config.yaml
n_layer: 14
n_experts: 20
moe_layers: [1, 2, 3, 4, 5, 6, 7, 8, 9, 10, 11, 12, 13]
shared_expert_gate: true
norm: "rmsnorm"
beta1: 0.9
grad_clip: 1.0
batch_tokens: 65536
train_tokens: 593000000
dataset: "wikipedia_en"
Below are experts of layer 8 (counted from 0) of a mixture-of-experts language model. Rows are named down (a neuron's output weights, with its number) and show model dimensions 256-383. Each number is 500 + 25 x the weight over its row's rms, rounded and kept within 0 to 999. Numbers have three digits each.
Before each expert's rows: a language model's description of what the expert responds to. This comes from a sample of Wikipedia text that the model never trained on.

# expert 19
What it handles: Sentence-final periods with line breaks, table row ends, and heading markers like == and === that close Wikipedia sections.
down0:525529490487518488499504507518496523477501534513454499450501478495493533466503511523515477471490482506530512483478504521472521463513494514501496517501533448526511508524470491467470473519481514516476513476514537464470482534539462481466497479528499495507578488507538501507510497481527459520458515542495468491499489526512520512481453515485482515512516491535498490483498486495559509510497
down1:453503503514545502501487467462531469522507520493505455511513488513539472551481490526506543442460544472495489473536506487480511455500466468475531519493465517445454507508546523467463505513511523500546498507552479471526521515529493514494509470501502503488470509527506479479513522526489520468523527513432496498519515477515484487464510517496521535466491468445479517459457486520464511491506
down2:469497494443502512480487498504462513501478501525494478543545512482522509515506533523495500481513490494545473540500453513465503501508494491460511504483495538479556455530457501523484458499522524480510535509526501476522538531489523491483506536485502472505460508491502489493525482515535514500489469480467481480509508576527512520460498464538529503500507447502505443514501527502503485493504
down3:530513515499458484570541542520500487525490516499495528471517546516503488459534508502542548523517492457539506511500525511431484528488501485459497533504503505529475469511501521490499492468452506502498475508512519508533530517515495439503525498486501491494529532483479525542491520475488465496514512486522484566499494523529504494446472526490485504482447532554532482523473513514537479485495
down4:489462557536495552486483505474473528504509472516504533526544486520474526496493478532529501522482506456492512479485503473485561492477472476497473497511543490528490471514478516479461481505487474501513523500478472488474526511550523516511495502516513451555495483474476501510508481515481473485497499531515467494460503576493472507490528497498526519491492475479509537461478545493532511531430
down5:482521477459512491523497514534505511443533508514498505486513451531523465477529514492495521511546501469460503471499515461514492487452462506466504500518547497509496474512556479513489511511501500453484533528477498520489475491460524431523508489508470485515477539457540467530538509542479557511532506440508523508538528519509524505460526488516506524470496486520549490506515550510488508501510

# expert 18
What it handles: Syllables inside Indian, Arabic and Turkic names and places, such as Bh(aw)ani, Utt(ar)akhand, Abd al-R(ah)man.
down0:492501514489475501477502470495496509542519532513496503504448504507510504542483500525516504520457474494528492538476535470514525478459490494508534523539498492496478537507476517486473482444517543508489468489494504498543479519464493493530474553504511492502520514507479473506514504489505511497485508547462501524468493525467520519519472478500519493520551482489555482511491507457504476455480
down1:508492514475498475466531477512532517536513509530514511490503493478504499506524500557521570473490511511469509498506502484472493518497487518480520496495509513494465523516482508509537525540466481533493532499511473459440496500441495473508501516485517502484498484513465488505529439478507494547463508450483483525503461458553476502516495541485521486472491492542508506517538480532513511463521
down2:467502491522468473496493491548524523456505497485516454497506511496517465514506521496496553530503501524547498474503510492473518523503536489511504490445485540510507498512547476516529460530511485481500516479533465515467500495499489528513509509536517503493565471478541517519501545458512501534556500556534458473528524461470486469484525477484520536515507506474476509494527495479499507541510
down3:493485456483521481537496538475506508542481508519530513486532469537495461464515533492499501515474498533433497508501511519467502482546497522531464472480508484495514508477518504494520485515488533483465508477495485465534490534516511496530465486447508517517501499482513479435491470491508468493514516515491503476512528498537509513492497487508475495467491490533504477535478525521476488473465
down4:470468461524484473490467498517479514494489479504532513485506499539517473563488530521531457503510458506486490514448524495524565466500460510498506551512487489493481502507504533504486500520556504446462485504485516489479488526528529532518523503507493469497519474486511490502530510499483476517481477497511463462473484486486510513507525457513486491494513499486503504507507462516480480489498
down5:526511487522483472459472506542473491497508470465515510455537523448557454519503476508473493544523524495503504513549483517509489500468481507473450517514512499516471489484456479496505467547496480471506550509463450519510489483484490527477504476522510574554552527483485492471516475492494447535495492522513498473518476479486508481504473525546497509472534514458494454482454484502457512509541

# expert 2
What it handles: Word pieces in song, album and film titles, especially W-words like W(as), W(ould), W(reck), plus t, f, sw and ind starts.
down0:482528551493460485505513451508519564464540450507509439523500480481483496547486547507458466490523497503467475514497473473469513541484541542545531501490474520481554502533446516511527461452492460519535507473471501467500512504513503540520486465494479458479479526512462490545535498531513497494495498465520510511532530524496493500476523516478519512504440527500486463527501466527480521502458
down1:534530542495507459476444495458507509503506487515460517496484512530479510502496440458472534517473500463487507533518515505514488514482469522555491454509472497498502467461506506481497514484517509491488489488495549490490514479502499504510522516528515519526509502488468453501500468482482515465473524483500457443514472520487518482487494465511494453510462514538482571532508519493495531491463
down2:479542422510456500447514486505505494503494502507471488478498524515512511509493510514495477490505522487500512461484480473503522495550500500506475515504508486505455483518500515460516483533511527490517542488504487524479488491461480431521466535505480487478463485488480482512502503511508508459519512500474504467503551469472532535494482490500491557498517497493499489491481481521493524471508
down3:478480505488519532512512506514488547522514482479520518497498531489533510507516499482476526466520520482495525525539485521467545524506524448541517509506577492502482476497496491486435438460482513495484466509445461510532499435545499535548493488507516498531518472478483521468477520474466508507524482498503504507480507515514510525485504528499492485500493496525526481490507501539505515518498
down4:488528491497522513498569480506485493507507437512525535507535503481509490493494471465482474495474493484499490493497478501503442503545508450515500525497451545500523519512540504537523510555484503489549555536482479516524492506477519480474524537483554454490487481466525513492492476532484542503510540543502503506541504532517494532483538521516522451509470513467496539526464475503492501516461
down5:547526524500509500513470447499539477482502523520519489524513524524508531509475494493472489477481514420516519531497492447489484532496521515483495531492506474549483486532517522505507533510522511507505509495520489536490510490484512485533482495505481478476475485530492466498519474538504502506503517471457498471504511486472476476537507494512487527486508493514505521485533534512469526549451